From a checkpoint of a small mixture-of-experts model trained on Wikipedia.
Size: 8 layers, width 128, vocabulary 2048.
Experts: 64 experts in each of 4 layers, 2 picks a token.
Below are experts of layer 4 (counted from 0) of a mixture-of-experts language model. Rows are named router (the router's row for the expert), gate (a neuron's input weights, with its number), up (a neuron's input weights, with its number) and show model dimensions 0-127. Each number is 128 + 32 x the weight over its row's rms, rounded and kept within 0 to 255. Numbers have three digits each.
After each expert's rows: "comes after" lists some tokens at least twice as common just before its tokens as in all text. This comes from a sample of Wikipedia text that the model never trained on. Tokens count by the router's weight.

# expert 38
router:135079041089108048164181109097130061101035121114155136090111171086076116121148133159181081104117139097135167108166110112176099150129067113126137142144084145181160155124089105173089110101138107096133142090094099125130125100095129117133141167079115110142163113104147156101117158082098113084118104125131139137163179131182181148108112112115117135114149089162118176137124125062176184128111
gate1:155097134090180129121124082052087134128085082091167187121127182098091096106087131148143145151171171201135160107156083104105156145176115116159101076111209158089165145088151134158134118090135139124099161115123119121143163099142118132150171098090123185110104118167085078096106133093120120079129123140124082063150144134165102133109149181139117059129123147176107161076150153115129177097177
up1:129114107144198053105154159144101189112112129080070143087179121173110114120134106139112075103143164148150154149126156145166122155086117176093115083122148082144127078091215109095118105179085123089131161140100113148154129072164108112151150075130114119150177149082086122118130138109106121114116113075191090045172197150103108092136110135126159121157105144142139156151160178144118162135183
comes after: " the", " that", ",", " of", " for", "ing"

# expert 61
router:145133141193148181131114135097115179136156133059139083110107176124134168146114118165112166188173186121150180142179107132176117126195120109071111104191132123149164134098159059149131141105133119076103142121145093144186160139142151092105140163131162142127144190146153140089137125121099089115155142165138184148159152141108101079154137114183162114122177124163069119056195132106121147126069
gate1:152114119113091149138119160129103162105122138106188162115186114066081191143116111099181167130091119140143085111139110093069143104099141118186104186138117054166071092062149120130118125165126077146104086152102133072096101176102118100102189101137113140099149179075134084129153145116090099172108128064190097141102128112112111109105138142124115166106142169102120120066120153122118142079059
up1:121112098109132133155080104116134144115114098119128136162120150149099146098097125167080161171081156135149121191141104111088210138116132155120115156096155112136127155135085107115146116144135166137112091120072098136120116103101120160151134209131042082133188153098143107092080200102130094136174162110119157113108109181110143093162194152165060093171117117125192135042061145138097113142152
comes after: " ", " ex", "p", " dis", " comp", " p"

# expert 31
router:145086021091118023156176127102143104104013130091162100100131124100124135111198136160131124099161145097129173117138097132153099142115098123124128128132099138197134178151098114186092112119136107093131135088117101108140143100091151113123160169114125098127179108124141156095119139096087113080135098120134150148158190153193180141102125126110126132125169105136113149164089139080170170133085
gate1:146156153117137183149163165080129100151094192099149118144122159179120122113144118124125160183166162143128076044162115176089105217117136129122143103121156085119163159148151159128094114101161107099116069128097145182162113136169146109094172159142163083135134154171112124158150165151138101096144092092083131094141143179092161133130158096164176157165142132091125126221084181131099114124072
up1:154086157143152157169123110110127088134170143149136181100142170135116148163127182166190203076112128166168102113137123119117117201135153103102157114143120230125153112107136138132115121154087123128161122087141159088076062126131122131156086128087136142103151084131108131151060088112194112140134155092142096130139146177188174132167153132086150073151131121077153157132178195126176098164138
comes after: "'", " and", ",", " the", " with", " pro"

# expert 17
router:144151139145130177215119117111120187139144095133168081095146149119144173073114178123091121146155185119091143090195090120138160237166110062147098104099103114136134151097132133139154143091197085117100145121130126182180135154096125140117163111159086109176120153170173097097092094099151145084126141158119142154132154111114142049147110099159147122090167118120087140118112190114173117123108
gate1:120122091121116126141120098144096161109199097155108117073131091148147168112112119111136118157199102180161116112069119114139142108153090095119107128134116159136147193105103084125154075097187198120148140102199160155137108118141144146182166130240135118179127214131106125184101089121085132075108094129125124204122132096138153079153139098165172097154127155116135117147086131150156151134128
up1:123181094076145136119159102120173151162121107106026113058132102105135130148046119124110103048113067093164094128184077120086141158118144155131092094125088128136099104115091094124108135116170155144164111154120118125179090105086132141147125166172120097071141150132171160117127117113113147136173095082096148150074126196091109091088112167127143132135148143127175101111158101160137205096106
comes after: " st", " ", "y", "le", "e", " a"

# expert 9
router:145153092133132162147199119096158147099139088140119105060129135124106085078105122102132110199144107091116140117136123141123073173179093056116099108080046122108135143150095121167110100116174126145145133168141110190123110128161169125112148147124095117131203150196182037120128132163124117124148114115095176132148149107174104081105142115197189087116124087129129177145166148138144169154133
gate0:148138148095150136129076097131116124112137163135182139141176206117172125116108125120159144100094126149173121082111108098110152120172159170152146101183129066050125103131128087171172139159195102120091154145106183052083156150170129125161144107120091099091105070158150115104090090119149192132142104141134108107120155143167122115138106116064112026175117123143087161186174129132114135124143
up0:135152090099151091122183075129169093079105158092146149106053061084064132149089152112098040194115133193162123127099132141143166125123156140073154125124111114149103120093158123063124095147067138100099163132109134141124169134111136150163117143164136178111145162105108129141131127154140197132127109155129029120123131119157161063123106141140097112101098109178105124094145181130106126116066
comes after: " the", "or", " Com", " For", " for", "ra"

# expert 21
router:144161092154187142167153089120191144123162135104097116101132140109068137128098161122097155142149120127135130078168128138139101161185139123119128087163064140141192116099148149146119109107138140132051141146104103196146149112139184050139168159136168097143140189186148049123138153142160118135158123165146104111152162154145128067103082136165140143125216148116130143114115168068193113085106
gate1:200111120115137190116112180093101110094118108114172147089085149154111122149101157046129135113149144141139140137123102125125140119129136196128179171079150150092126123156107150139144121114152080105143116144140120132165123201128133148149145137153128137141108147148178167139114157108165095121107151107149073157166181134167078151061146111081155059181172126121154124090157180163159077069022
up1:081170147156128152059161089192117135157152119125084139120054134098151161085158131102139077102129170148113134107188089097145119113159109124182114156200097149103183080116102128091132108101146142117157113154131090149070104157099083149125139121122174120128157108169174166179158114138170196133124157166147218153163112071085134159187135135116120140099120151125104135143126188084168130108099
comes after: "ri", "ci", "i", "ra", "vi", "u"

# expert 19
router:128165126140127090118185115134162145074189127133174105083132168084107126089114160114186148162133158135109129111158142143147118186134119095132114076134079082149127158114103064176155129120150108110112160111100101100142074087130175083100135126136140129188130103132167161132144122173118130130073101161086129227168117164196176152052167123155152112071164136139126178163149183101133086118105
gate1:163209172120131172137119181167081155163069132117148156107130145194161157117144100143126100154140147138125083119147116158137137125099087114099166148142152117160171149147102144163118136150163151131176137106132105172184137158185162205121079030122120128128084110136208149104090147055095146087119137167113140103119152115143118157162125101154139136133142141093050186097100148159128100138185
up1:087168152152191151155149040154095077144155136135201109162135169139080131128131080106127178141087125137111083116118129175165103181143095174081153131087118096175144120104129149103145094134098150122135159135106111096150171135103167186110156153150146165185117182117167143144164179175087143110102150127123124146148193136098138152073077129105157103094193177109123158117155168135183094136092
comes after: "ed", "ing", " one", "ted", " due", "ated"